Experts of a small language model.
Size: 11 layers, width 320, vocabulary 8192, 76.3M parameters.
Experts: 16 experts in each of 11 layers, 400 SwiGLU neurons an expert.
Training: a variant of SOAP for the experts, 550M tokens.
Below are experts of layer 4 (counted from 0) of a mixture-of-experts language model. Rows are named gate (a neuron's input weights, with its number), up (a neuron's input weights, with its number), down (a neuron's output weights, with its number) and show model dimensions 160-319. Each number is 500 + 50 x the weight over its row's rms, rounded and kept within 0 to 999. Numbers have three digits each.
Before each expert's rows: a language model's description of what the expert responds to; "raises" lists some tokens whose logits its average output raises strongly, later layers aside. This comes from a sample of Wikipedia text that the model never trained on.

# expert 15
Description: Section-heading word starts. First letters or pieces of words opening headings and list lines after line breaks, such as Academic, Orders, Geography, See also.
raises: ".", ":", ";", " |", " (", ","
gate2:554496445535502488538462556417477462473505461366415482476502526565507491591470484448547491514480506530521412477582499451465553476489443510502497512444485542508517501477416544534479501417406547489525529537474471475468434500500516488455475524443458491527586489436500509569539545583514538482482450512488460499553480504549457510483464581609499488498492487533398484445551527452556498490475576566586510421454409500413508519487452490494567532513440538539517449435523474418498520493558518
up2:443432497480475526497500539445566573468533554584600542477449482477515493520513532484484497612531534521482535525512456583512493434542589502541485510564492539488377453524512538458539540544590459511616482449543493513626496529456493519560584486496522487511557529505548461449375474496559545541496566540487579551454462475516536429530560448444553554475477552485513524630497495534471535573572453396450530513555552524518535524556473475542496442514439470425420572490391477560508513548548535
down2:504461557507487570487488426517435494486518458532442505541510514515497516559471444476515461482562487529545446487526497469571600463427558447427406465451545464528364430514522574444541485592461466456476473548514419577519564524464472511556453421490472627439510451456468502527563560486481608481435462491460603486471441461479513539504426449516560528545488489448501450500499496483418481414460570459717439471461469551621522484576456391552453478586409441521452503467481501611566484569527526
gate3:469488545441530557469507489447488427623330499556443583491432491408499519491549408509589512507496530569445473471378579553539454423480505517541468484440516476575521487489530487540445545475522503541538548510468495536509429473484561579498550479414569507441557510530451476560580535523526468441551505378564534486520523443413554615524471533517532525481425544592560418522509471491529528423431608424504510502496495507499399533436557528542488554533471390530431520581557438465410488528530526
up3:501483584491498441544503407381506495599420501550437493509443380404454434404491490525588526467396558524470493488489530561516546426441616496471440513515547449519510403437458474557486500506544601513570532404458523384487511442490558446461554515487502480539536519520439431522582508434560447483498519478505496517477440535526484548565545393505493508455410466437562490486445458510473507435402467442516469371493499533512518502496556525547544414489463467537543464572547458482470507521488591
down3:558477453542565533476520519530508551492504469555481465547474567417557506508504475541481482518480533574545551434496486451594522503485523455575493489522466416495529623476561525489427551574498470510492434556441468482530535514526477419524574515402552541494500438544518462542509465563614522505449542605517548395539580479511531465476532412565459462357532461519444393502525468467464601513571514596409544510430494441499505475523451539429576530521542459579501509501519558526522511538465433
gate4:557432570446493420565459571420472509494446398567399513496542487491455434480469511508512534421543582483440362494620439470489470428480564509567581564518498466495482434430536497561550614469507543467516454469518555443500560471417580583492417552540482537598490407545512432474472518526497533424501461465518509511553512506469444549484516476481530528506466420507514489528431457459548395471520491498490509546419557609522425508560507446567535566520606529521532445531567531486503574453459407
up4:452567490512487505463468435436561567566401511536544440564545495546432545470533543467567521512454559528466477466599498515461521534360539412520502541424482522566464377511550420528513534521424455438448471494439561382569393506461529466316449462482481440483488516534523507451455522603499533487605498494505575469448553490556501490465574526509490531462502506527574464539465589432464448488427442567567509553450485485480488517607523561506417437480572500460365546542478485494575533440554460
down4:491513573584413480444562438493531488477495494580506484424549427439513518395529438532577497502511568438541513521463495522468478513544512525467419496433440484536536414492487481519451500456432524600354541383531467486580499500510497471522447512522526382591567537546552503423633478501442528440545466377449508535569550563399458493466510588483547461578478476479496535502596525439515490519508517520587549547605525482454484460623546487511484462523433424500554579529412499529357553511510582
gate5:436486462471499512488597461544487528591596448503564532504610504578482489490501471489575550484521513522412577449539447518581515551579548561509524443556496411444466596530530540467484607488452441470586531495445508432422514505526541570507546517550581464525533490424587464439515525500543476522449418487423447530497515455514483472628522513482465529546512502460525536545570500560461611482455529472407506458531549492494484502562540505407518397528441566502472411499489500423456501563504454
up5:551527528455529539548599466523509386454517468537503415459432438515508577543578515435508495461545548601542444514473555462461525458498464482497487466516492527551536539396420443483531420567532615482550488505462561534569531493495501496435549486465525461457563524457463529569524533443453508435450538415463509518604449563476497551487546449461542468526478364423562518512400446548520502495428494598486487488445511544467429504551509412532534532527558498429542524494507493553466487491510407
down5:498540549382442473542500483519453441471517486523468548512535478508497556522450464524622463515522525534550452544564484523555585433496502475427592578535522384453580507480552545500481660502536562509445548393469497577481405396517552521373419507485478457518553507545438461512512561524583513551422486542513450446498487416497547449404461487476489506474542534445500470549427535519462551480412479618512519511481502462510549525492489569510521519550471512528559488484517460559494518488488533

# expert 12
Description: Final year digits. Last two digits of years after 18 or 20 in taxonomic authorities and dated tables, as in 1944, 2021, 1863, and spaces before years.
raises: "\".", ".\"", "\".\n\n", "ing", "\","
gate2:493489533474535590530474466577563559447480532467559419492569453579405504533531476454515549523494497519472565520535498480462515525530493498529455513466574472506467486557439559488569484558534492519488493361545541440478449490483450541487542510487534478535483505502478491527485516423517499434535400443528438508493507430463547346504578407456486556448417549477413446442581530557456565420523528525528466535528469440421536478525448423532503534445465559486508556514499527548559521506519528
up2:457476589413482509477516555425518515485497473478552511503518464469519459491499372476564515448437496519486496507451485429580612524485485430398420483514515504409456455512494559517542466495496447449475518480493404447526512497611538458505542525608545523484478513533503550492438499473490487456563511454471519519499485559545406421455448486500419471559461454504498457433470449547525429413536469518444457567423488455565421479440469514516403497532460584377497493545536378494468528556382515
down2:527557454465531535466426513524526420502452580509497459487499520478443530493482467472414401459532581495471447562505505515480428484569623497526487353582492420522465480476571420517498509555499467426545490448539478494489691454486450492496521485518477411540467485562455474473431541468557508483582594497501579528533475544550437585549458507466536488618395421509500556483513513518504536469532372443519522371496457392569453460518488440471520531441519439502521409473549436522439566458460499
gate3:547592534554490508572554467545425531432489552616523562580460544612475507520550476572486580554483555498413502508462473630485525491457391500459545510485505497537552528465491475500599498462496518522380446551453506485506544554438538604501439495546467494516560402513534518558604415521577496463513549537512492490468551525554487513476469522460515411550528477546422489525509573445493514537480476446473474486504460523664422569415586404477524452498550520497576456539568457485460500503501481
up3:558461535524584447462430476444493513602514530497522478549533532606521587477407505437468469482581495446528547448486543574455503431478569502486479487521450558570494466520479553529507429483528492512568559459638509472483575418568456487477493487533489512491530523452519467488436499504424486600520620526542501497462556554571489447514544545456469427502560468443508504499442478517587560492537473508555503489481524547550455518501432583553455564406497482454564445488496427533518542466580505
down3:538529517578472495451495514427488487552514619392512456452561526492573532567637555541436491485463514473539511513565453430413480550554434458509509587499470526479470542457563539541495530544561532567503595547439467419544569559398519443486487574566444579472502497468423491490598464526482437539565420491542516488579480471430475453447515470516437520472424539448539525535489515569434481524470546509464502511425483525453388588558508484440597550418549510491515518467555452472459462555505361
gate4:413479519438483550556547600378527423463517537490344544490537564557465409538463520449424501532583509596439417485528450521420535543609537435501448495479465580483528491561638542412474538461497439457485461569523504318542464543492510558525469638556499576477552459435548517484505456427414405491506516532491426459521491518516561571559490502517483438469477484596568531517516528501409427528400511536471499528473470469544456530479487523502550477485457472446501484538466522504507521561429522
up4:519483457478565508499468579463491478522541445471480614594470532434496449458434536460423525511555442515482521632518599447547629453559484433526472501434493460458448568514517604466489374467465473529403404536330476555452588491528540450482510538517421481470451497503504528506449520541475579433430463491501504582473521522471477529481543452490450531609448469585523517476549610463507425503545483505679400531535441499463454540466549480599591457564481536484478491566556489452526507448460467
down4:452484518493501538537532434458445453486531405473542650462482526574479382478462578507547538478486488520412486542572535459538556421496499492484558507512475489481477553406548515446508509387533526493502405544459575429572502490418529563447582475508459536438550461502501477523497528541398460472540402456437463485366466450549452462511587608588516506542520467517489470505527468521461402407482484502548523510500397432592464510497604462526471477561481539510515509617466433518435450501598491
gate5:595490455384492494501508500508513451464392534460489526521498511420510494450499519587458516472444433485481521491508583509520578538592522486489536523580452513527445552524564539474462507462403555578538465499446515464531548529511466467514408438519531519525489501500451441558508490492442418544571481505432401445581480468534445527522584578453494532531489551515510497492421462511565352535432514518497556586585488516514494450557512548532548466536507637571516527492453395503454556479499523
up5:452492478495574419560597489463482391585457518469504487535582560483524600415545562467569516493494554497510524505432470523474500516557570462536537535481569494403526474465432531538526488594618503458410415455501562544515611487552516456485493513418487535517447510461457598468429510493476461379461544532548482526469524550470502537449597465463505498485464493449454541559595559505458512571575450420402498458470456451452521526502428503526501535511550454484485523505502405493462389445515524
down5:400530517501529500422576536505458477634434414548443543606521452550454539502460487486460361578483448490484494515377511493437490467602535511578506499502515544505456513557527479414501481608489538474473532493481481477496591481450423522388522620553586478496477487504557541485523495489526463524371409520510397524432515542502550500521559498406441498490464508499483468473459493478433522460436420460425496465508439553451571500484460512433531516496525550435460481438416492526450519555462541

# expert 14
Description: Citation and table fields. Year endings, spaces, prepositions and place names in species authority lists, bibliographies and results tables, as in Meigen, 1824 or Beach Arena, Miami.
raises: " with", " into", "o", ",", "a"
gate2:576494506545522492564453458548436500512503517486497482548446595456526558564522496521500480483484545473521489427452470485463448563582474448546448573449523532487495445517577533543460524508544451555600523496523452528534514511480498548567471529462438551504536506463538560522542495538465439542487635578405522413491562541552435515491531542549524509485441503598575475549573440441514524472438550565541421456484538394498596504486515442542446557518525479465587554549480528424452377508513472
up2:457503541440479556574497504494554486486506514509531529495485499555478444544510457498543489482568491595475489574638455421553447381574487425558617468480470441522532472497471556470524579478437561506485437446447520441510512557465486529508462506417511547412433563445487526427546515556491457480444456558622480452475523479474568457512478569414489519475571504572565495589456597607480480434501443559507482488616471511521547574576461534411499476452486477587478526469465449485489591580444550
down2:475478479517545481508543579543476480490405498426597512482559514496533568488456426464517525509471431523423415523500573544432480535452512521441447495531462490530409507424520437538548433525443466502563524448464532453502526534470467513488423399531511608465411457485548638422494495434510568517494431552511485575518499366440423494628591512510431524481564487444490510503484453539533562533505527491379513560497532549471508516487430530436493534538490549520543485510408558603417547554476513
gate3:590585520408433586496478570456523430532499487559479466469569527490484505474480527453549484519449510536600463454432549529523436488514504538455400430471516500587402449463440473478426542493478510501390501532388599536544433484505531537559509526460450551487524578437508470485517566422443480450573525476481489488498458596500497518518493548511498452498588480474435554530518540466434511452427467497486564558540443576504390504465601482531422413455560578434417399530451436457518443520531495
up3:434518558494424506454515500488548437563454546547476510522469419565420521543487413452463512479534510529503477579505528488419479567554492531401484508589621515464527468505529468494456519484540563545538558422515455567480508589508562498456606444507455468600551543447528559477514450545489419493615536489472459531564523455466445456493486461496584436540564496480429569481430473575500489436554465566425412416549502521533482413541482487513548388599484560514535526429552440502499524507509632
down3:451510444451472499535433488389426466457480568570497600517503527435495459501545616414448464417578518497469497505588505479514508501448484521487490416451442526474478471472411477464528601470557508631439472577581499555581512518520519558447493494505439526507482411563475480554527603450482523454528484499479532468525546469499475563481492487447557462564538493514522406518463539527538554489460513420427443616404498533479496545472486551468407422501538455518557450484513392532518383531446550
gate4:382468417476494361571549489536505529522543603522476446533453485530463434464499496458511534455480517566370456443503509422518556498543528463447517545591503489468530517512339536471455558484407514547518523565433527518465506566562437472470431462615490523485485538593426411564533473532444484544469524496517551541467448538529441605462574513561489450455528574544433503539404412536530539490434542549478552527545514475562513472628444430567497503483565428462489445577521507531606581555492553
up4:595525507542502496441593552586596478517524503491466491460464538503522546560612565440518535381520461491573502437420436426460477525479491624586506547419498479468578571461397438452519520470526448521485487595555513479511477505541548497507472599542444414491503504475470566469522485616412526546472550477491498416557556481455416484526484494587529469597562494644480502440425518468645548538412447514538643561587520537489543551455419458474452569535552577498558516495489571410490524462451564
down4:509482485571520588483545491516494459439580425482448572505543560531423532567436530470518525539482536559445528534532486517521564422489470450636601462560504448493391416451479477452417501546565536542599582500546451450468480477419466489513472401569640518503491418458605456568509489525499514454468543492480621466482512538528472562561427520508462541489534448490592588444480491597441413543412554512537473422476519500459555498501435463434560483495471518482432521509488544506563506462507511
gate5:425475436487529419472496507532438459515600586489462421463460515405518490501511486411447571498493438545541545469471557489502493459389449484478505538610506580505487492570491565593436472407593512570576492475511546480416454447551516481505502491472460486407535456523540551591512561429511525524555517408516517488525531522457508493472472523507488494461500487477481462505506521540466528623470475466462488519567497381479525474573538486377497513417475566461383430546382428420532452514452487
up5:496355444455439470545487521595524524533546497519530504452483463498525471447440479482473621479404519452467484456525389470482509604502527504534479466587444438419560493570434446515410547475623536513555464471516486535546501445567447551451495484447544425478451525478375403614456475554544476486437536512482555523526523495431498605480463402419482518486531488474518513555533463421463511583553465540570480484605427467553571509513512430545557478503539559424481451437517522516560505453493512
down5:477538495557520410513414448561524599482469437574499545514501502500418534468482636463479533526509617404474533450546578623510532443394531518528436442472435544552457543528531539525540464543526571376529534385458457491514500441451463514623475505494554482538487623498483479437480545539475592417592453534410563636551590459513512560491566444494565533475521592550557510531435414502488507427441467482659521456589424449531474457523467521490571454496576462498558520518509464468453472544496626

# expert 0
Description: Narrative people and perception. Common words in prose about people and stories, such as man, father, you, see, feel, and pieces like kn-ight-ed.
raises: " ", ",", "-", ":", "."
gate2:529527446498530488561561498489610537487533446540486528479532494500490533550584512510555547551500496518514502450600488451536463442448522433519494569438541467470559539510546519563500496517490465523469434473505542498500517520599599561506555506582499415479506423475495574529545490549429555492409433413490613425437424460489525594520483500563491486607449392502461492446461491354622440560450492390562475487525527519448539515490486543490421580487545497495574573375526476516500450478487444
up2:458511471580517498473528486544536585455530476536534576419590555512505578459628477427551517516470389446533512465552452471472427455613532501440552573518542522446557536507520508550513582462520531629401456489500413528491492529529554506487533374533557440566449435476504532440497371513478570547522497480461507407501436499469470496542506493533536476567465394458502522407416542495376375498485557477531561536484493458423502567604369525514412522558496522480487594483480442435541425432510496
down2:461593522550545605479481556534402384515519533563445579388542538438496526432510576507543503459518555466493471561495482530474426473588488555479599411526474465520488422511541522519545528525487543528573575534505437554389567473557360454498448549543499429481514549535531471574504402507463478583408426453446445499438520539573536577391576534516411513499473480422531442527506544485376446486551505477423488493425501468527513476562505448504500482613527583517491545461423565415452493493428483
gate3:485518460388549477529476475447522495516453422432458432552475459619494500534500462589504426520504472608495536521481487471552564499538459470563481541568503518502546414566479503428598475493484514429476487479558417493538566470476445482462544499520580389501506519377474541536506453426433434506523430519490614553497561467592402564518461449472501489510458517500455489520554492541438542505501512453500546493429491551523459455424601526454432480453643395476542443475524492374472610519549558
up3:375464488494484421504485491512444527498552498544508502611617506470505452525539505528405551411455580532583443470459642497512494481463472506526574475504499524558548520486482542513549534442482515511509509442478490500554574470501491498573458483497509528553553413434538474481454505450526578448584563509416495569551579426501610505482549420516415526491420531536579532541511479565562595536551550509583499506473561477472510483359535531449565500578425578404544475474510544568579454517616473
down3:460562540497443553583524522518534471466481428552556421467354494404453531439480518598562465523453493523591501544500548435443511474475489480481528516552381599476523507576492500485478506514512569445524516498517552482532455539453485551480480568506432512459463442513552444477553410454599586477504550524575496454436507478494611520437532477431448527495444487471536496516476452456575519488460488558488490490582497411432509412519462593529561515589553510461466483590491536464524407494520401
gate4:499532520556492482437418533532526464466586564470466534515584483403579497602495455465508440473561608482426447395483540493451508542470479467567464478506535379456489539529466517481548502391563592533476469461505562514548487556445560470503388467555597549549564491431506545410490492494523530487424461532432521457528433539454460466505455451464520498459603416471493488461474563559565475482507420585502527427530536564555453461480443537543589623513582572523546443542500472560464488416504456
up4:456418578485454444548489490465543457501429534545544498485542541523500438590434500528470550395506516449490486452541518517562398506588501492533606543501439502349568498438427466487510473494476607510502425473531595551507517604599498462553388475458468473500585440459559550408430432502516445484468503571504531509495481517481552495500458620502477445510518483390473481455517617475562486505520496545512462539502527420446543472475475464473417569506486582528486623503418515531492455448530509
down4:506495465497541479481495572518519477478511466586509470504573515534456364582420488535521576525538470475576486504397388532411576514416536507407407619540471486508525450458546426495563551484522448550527523503410522482512493545535465456593579481494555545504504513461465487523568515554565520425498578506466469489471617604469528523411470457553452505596590575444483504497572504469533455442494442477521508548479466535451663600487488547417536459521624479482519373463462593508518509520553495
gate5:429537546539556480490515522494444437516498502487482501494404517588578457518507408427598537518499505467457493508576545434465429455534453469456456481490439486498519556401412551512505457550617485479446491396515459552491556455500490524502491500519513408490450527500419548545492538478586612576501538514499539515494452537503453580485501505467514466584498570514511575615525544501505538497609405525432537496509506445580558555532506521470498546543538436560550445523536507434495500494478358
up5:570502465477430416490473407489415433476532545484550457548499611464432462499468465467439386549644612480522521490487468481519477443517495547578457415546574519548537554429589459444525508520561515531466496490455483533535498386531435541488492455512443498499483419551506519576472451550461480444463454503406549489375481498464542539500478522483480446436534484595553478396487417532599477542485482558432480452400506463540572578535463495509362499460492524519566509569483485496503544439530462
down5:552512619470451576489543579498400534489482352513481424508482551460503460429436513514595636462425394493552547471506564571495556530533499420573468570508429483436540500551458521544470497372483552375480474546538446508450549560486471451497533598502497541691489535439517485515503520491461469411562470429506509537527488479497533519438517496384398540503471533610494464492428528469489487517563467459475520544547458501515543489464527513527505515526491540423518533422477573406447521480519513

# expert 7
Description: Table cell separators. Pipe characters separating table cells in sports results, medal boxes and statistics, plus slashes, vs, born and semicolons.
raises: " ", " D", " S", " P"
gate2:481629427548441438498428512466511485492452497550566432458559493471496550532494528502461481477593539421505547563409461445547476472553494450563454488429391497521474532554569478466479546489569518565472501524506446611432493444594464577547452415513519471389518507474478574524556516449495474510517442496448559511418573530473487436497485502555420434473571497531457431468495440490471417485486492474553528476500499493464412445467562554436526494567491399546425474580555541440473445456333455
up2:493548473552467604434444554456525583460434560490507447538493413413517546493558542444429484443512531428647504619555533530568429381545416487449499554528534463533471473440480525473500535438567493517448509577571525532436513541492523558490581440524565475513491539424542551487456523480593416464475508455534532456618468512589513475532367484443374529484594527524521570518570561453510465554492572513502492443484545466492458556495470451472433530422515544461497479574513511474561497523545525
down2:451452574488544535536585395462455405468526525518589450483523556534409490448452486490624457432599494514564579543479570567434544436550514524528510479527551571474452445471450561440541482478469580485614582543471457531534397528508513499478515511482534511524480417505474574448452458575491545428481429531382562588610496511554515519483614419523413451497440511460452546521460488493506548495475444487536443462503553518491473507459552514459539438469499570472508608533480530439517530418455485
gate3:520531443573531541509465536497449525509435544487490548407537440486457485509481433548430452536459405556551467416436569461407520412508508600492442549529486541437515558461487484445447514440425505540502511518531405485437494455458459564547414482523558490438475484518461576463614500471492403459514563461563445441485494473584506545393484525490585487514535496486509529582575628481498553557479475517458460576453553475475463614544437518568517552530386561479501556494444504440512443432484457
up3:477474535490485446582511491545536460545482398537510511572453490551534439489532483510582457467435508526587589488555408532545421599566548466474582467394373498578508502566515576438471436556543479488441534442533486510567531476528435452499510540489526471469507479526439525523525518614539512507458480514478467531474424405507431476457525507494586529530454542569415521479504377592551463398510492490507450539582484555456514502376524520471482494428534489444452475489473592469482546448440480
down3:462521487526524602506559522487500540490427581587512451443519519580487507526514502608412469522478486461575463566556507498466537575502495576508584564430436491512574440453552524483425560529510427533535450529481542469474534450548487558507537395497551385521569503501483573612467580395483518465495498511552520464508428506502473476411448447537514478575528456506428469487562518533526441520584444511542457499502519491517503534537549480549569517616507531475506491458464543482513427435488512
gate4:473488464520515499430487456460537444478480420455464475475509533493483520495546478503507505564384605451553573506458508454463525477526576462525466427550543513478693493536535527524451479529549491352598531547535499524541506581542447487495561423560503406508503418564466524414475516553449504488476556563527628521474506508429577426453475500443507503501451479454561550575537613505564462420513388435470440513446455481520475398506536539598577579610476520537487560537474535530531456426461446
up4:543511493476497387573557539433462600599526517590454481501433445513464448532487425583530461510598397504603498600522408567522444497428511517471532554459517528467480496473456544430506554396512541452535569479548577525435423509498563451525557523453523460520542433525449493515450504522521559536518550504563465428507588488438483474503468476417515499548530519494464574440496463527499505571444534576431542592562458523578531531496579474453453543460556474471573470508574566520467575436475481
down4:530467498559595508532505495499527527464525502428433484482396441508526465441455450434487448558486509595473508466525466456475522480472497409535488496385453446573486450518421429533498525428445455467573540498466549508475528476413512477500562467388499581473484458545563556581486557528568430499524517496472527495504509438442485497515494560472432484482503445477476474572500420553482613418470455424453535475529571535521585530479476581520385521451528426577381507541521543492470505470542569
gate5:504553420466529458443557464480415471463453493581531486573495496426493461542419554458558431463536525491493539473608514541498461511581428551558540491469525510548469503522512530550433432555479585503515554554575520508602458509498525442443473581517500545484515522591508482497452494528472516420404609464553519469546562533537429509557506526511562564510580440519523528548417598468544433478497538507453459455484524541571492477455529423514527472484565402567395441562451534570395520424565519
up5:414491525495485468470548511600491494535525516533607459528435458563609501581495483514450609514536593540479450468546518513464557573495552507525575463536443537536622543488377613591487504460365420414466482544466541484485534505395477461449530494465532517473465475428508441462543374521584453597566576529486554495518519426557524485497465558435459495498562460464424469472493570595426456487490421543478536414414479435439495427429583421476469464597454564514576509418524536437434528439431493
down5:472460500435504477420418589563584496463550534546445451485523505513393485403489461476495469557539504410522519415534481546530521511493594566556517416411412625512554478386512552503527471483475427572530436474528476597621453500454495517493471546482463454494428584509521555539568505485469468517493382475513524521474457482503512469509422509462521575571476538548512508546538498502447515512540466545507446443489451506390469534429528579610471501483460523467536453456524565538662483498444470

# expert 5
Description: Census and election statistics. Digits, decimals and percent signs in election tables, census demographics and climate tables, plus words like per capita, households, Votes.
raises: " S", ";", ","
gate2:535427466560536436550517503507504475404515494476522494544513490468524462420467519493525519522515460439457408480528464484594536491501408481537451510551548505454459526491529586443495563475606499489470569428558524439480536379494372398540488541420525510509527463428477498413507410513538384482461569508546495528438503483535621469473548447502515552513433576503493444437473535613428583492449418576542545536527480528606493468528562498539535458522447545583395463461472526401539496614496639
up2:543502492576507520492482559506539471581462458527555577472448453464466499447521596460412522449482455508472390494492413540485513570510454538504471414606546419455621459523527535437544598504495493535554533521456440414493462502498466470508451534521493460531533533477513453451466516453517509492453578585495520417559484470480515561490498438529539447387539531464571456562515474582454516476587501488618484563449434528481530459513490512536511437608493457535446521545492571532490441474511340
down2:531494548560545478586500500567508443588424491488545474503532555518494531394578474545454456490507533559494492521451504459481524452458388441569468468559492487559499567529384612556521409484472445589495437552525456392532564480484416434504396492457489530471487449532597533509496393489543489491439503571585528491383552554451461514476566551469552506495533590554510472501520434558512552523508438580447511468408455473431545480601477496526588509464503475565473472501466481414454483509583508
gate3:501494407580473561460486501528412558468548426517385449439501521510437537631521464618521551575476464521456524535393479477483472580498468493361541450491427587511491537484498530508533454406554458492463537544509553497564419447498516470426471529485534561506507472542519509534554518384552449484572616539473543475489478546516517474484472555528477567504469587563583511473575492495443511507559416469521551500437483473508499465489581546516516557473490580634458512551508466453506510562553514
up3:473485503503607538481562448534566524545494474450534567435430510559495417480468473430367542531538527438550591445518488449466507564487425433609385496512523449591578531481442539488478432462478544496528372563521454471427441534447524517576507544487432438481550469538539538534600521508485557466456454451519508496505484494486535488477583513464465528493492487468499574492573472526540437495569585424426524398569580522451677440466530645526442521541535566467507417505477468528517460530491509
down3:517496462494451440501524555493512457476555511501593464483474444529624508533467533464512387482495464491597419441464453345486590602511523509405587575585502515569613482477499618487581565471492536524431526569479474445476478509436451525546497550566552515451445525444506513492426445427490405528574547505485508527385473497466518436553528486482531522468538509558426461516497483548410554437505530448442500507477518515580571501480542471465465488519444551598559389606517487445493453483540548
gate4:567503494568587489358466491452472563546606502469610587493481433383510488508545620607526478519461575585439510598528546506531537478430532446578587486445479494576501508509556474513615427473589490504423512533434500473484511571530510514532466506532504446575515565512542567479499500512485496466519466434478529450411436460477531475411493496546559543584429502432456522564524534539418530540535501514519582552529444490543495549431515462546437432498512523455412526479509457443573373492471509
up4:509542446502499516475563452591486541496464538518487375551463456570492537567446483559458489449530460385592482487440497466534527461547596491600440491454501538505448573563459564553561510485515459505576544487582512492507589400427452546442508421561461587492536448464487491456378505529519492494430550488410485492568562539494501520521488576536485427410537597503529547503539501447505547495475555459509464516534470383403526480567555535493520578480600559499627559419511434498432527534546471
down4:520499478417497483490538440473477550462439536486563558498448501527475580494559424530504539488460541389422419567522455561579607552503439563574508407640505505453431402587544464546588456519520505440464512535504446524467503537374518486494430452508468542523461550531521501449474493483544496526560462513538460537469536555494420431523480518542395497452445530486511526484494550453452553477459493438474487426358518456580499490476437527441549595535504564459554506456446446565534438455567642
gate5:514426541523505547541497479537512543539444406384495438560446439450463484541453573454402464574449396576532576485479499498499503468425542503525472452432579387430467611521506400493499514430438469607469535502438490528410548503453526510437517503532536487528535440472461508460525454472491481500455509531421497401409455522483605493527553490469536457538477390424452549513552583459443498496499534572536514527485582467512515498502476582509495525523509508499415437534514526536517506550533460
up5:516525554523556437416480501484494592561474614510615431527517491450454530474559513472538444586504455541513534456500428586443475445503398611537488540510507490509484468445429498551443476454497506499571395569555502505453574470566525470458560500407548478581531635436518492514520481531472606567548483576561498531466511406531466484521429621520433525504468520412501482563427472407463527506547512386549459520532454553563495497551454519525401526479547489498449552506488579542435536509552588
down5:509432490476531529458467544508434462453479531555515486545485555567495552462506453523492423527429511535506433520475531505415500494508479586477538403461484515484498559570506489391483500432520460518522445406488469556558549503433478431387474438424482365523589507494505553576489392507453482558454479500555560442465468531523405524531455439497482530454475412439533625523353497438514471490572554586468585510467497481531481470527511502530516584551519421418472416553483567488516491448564425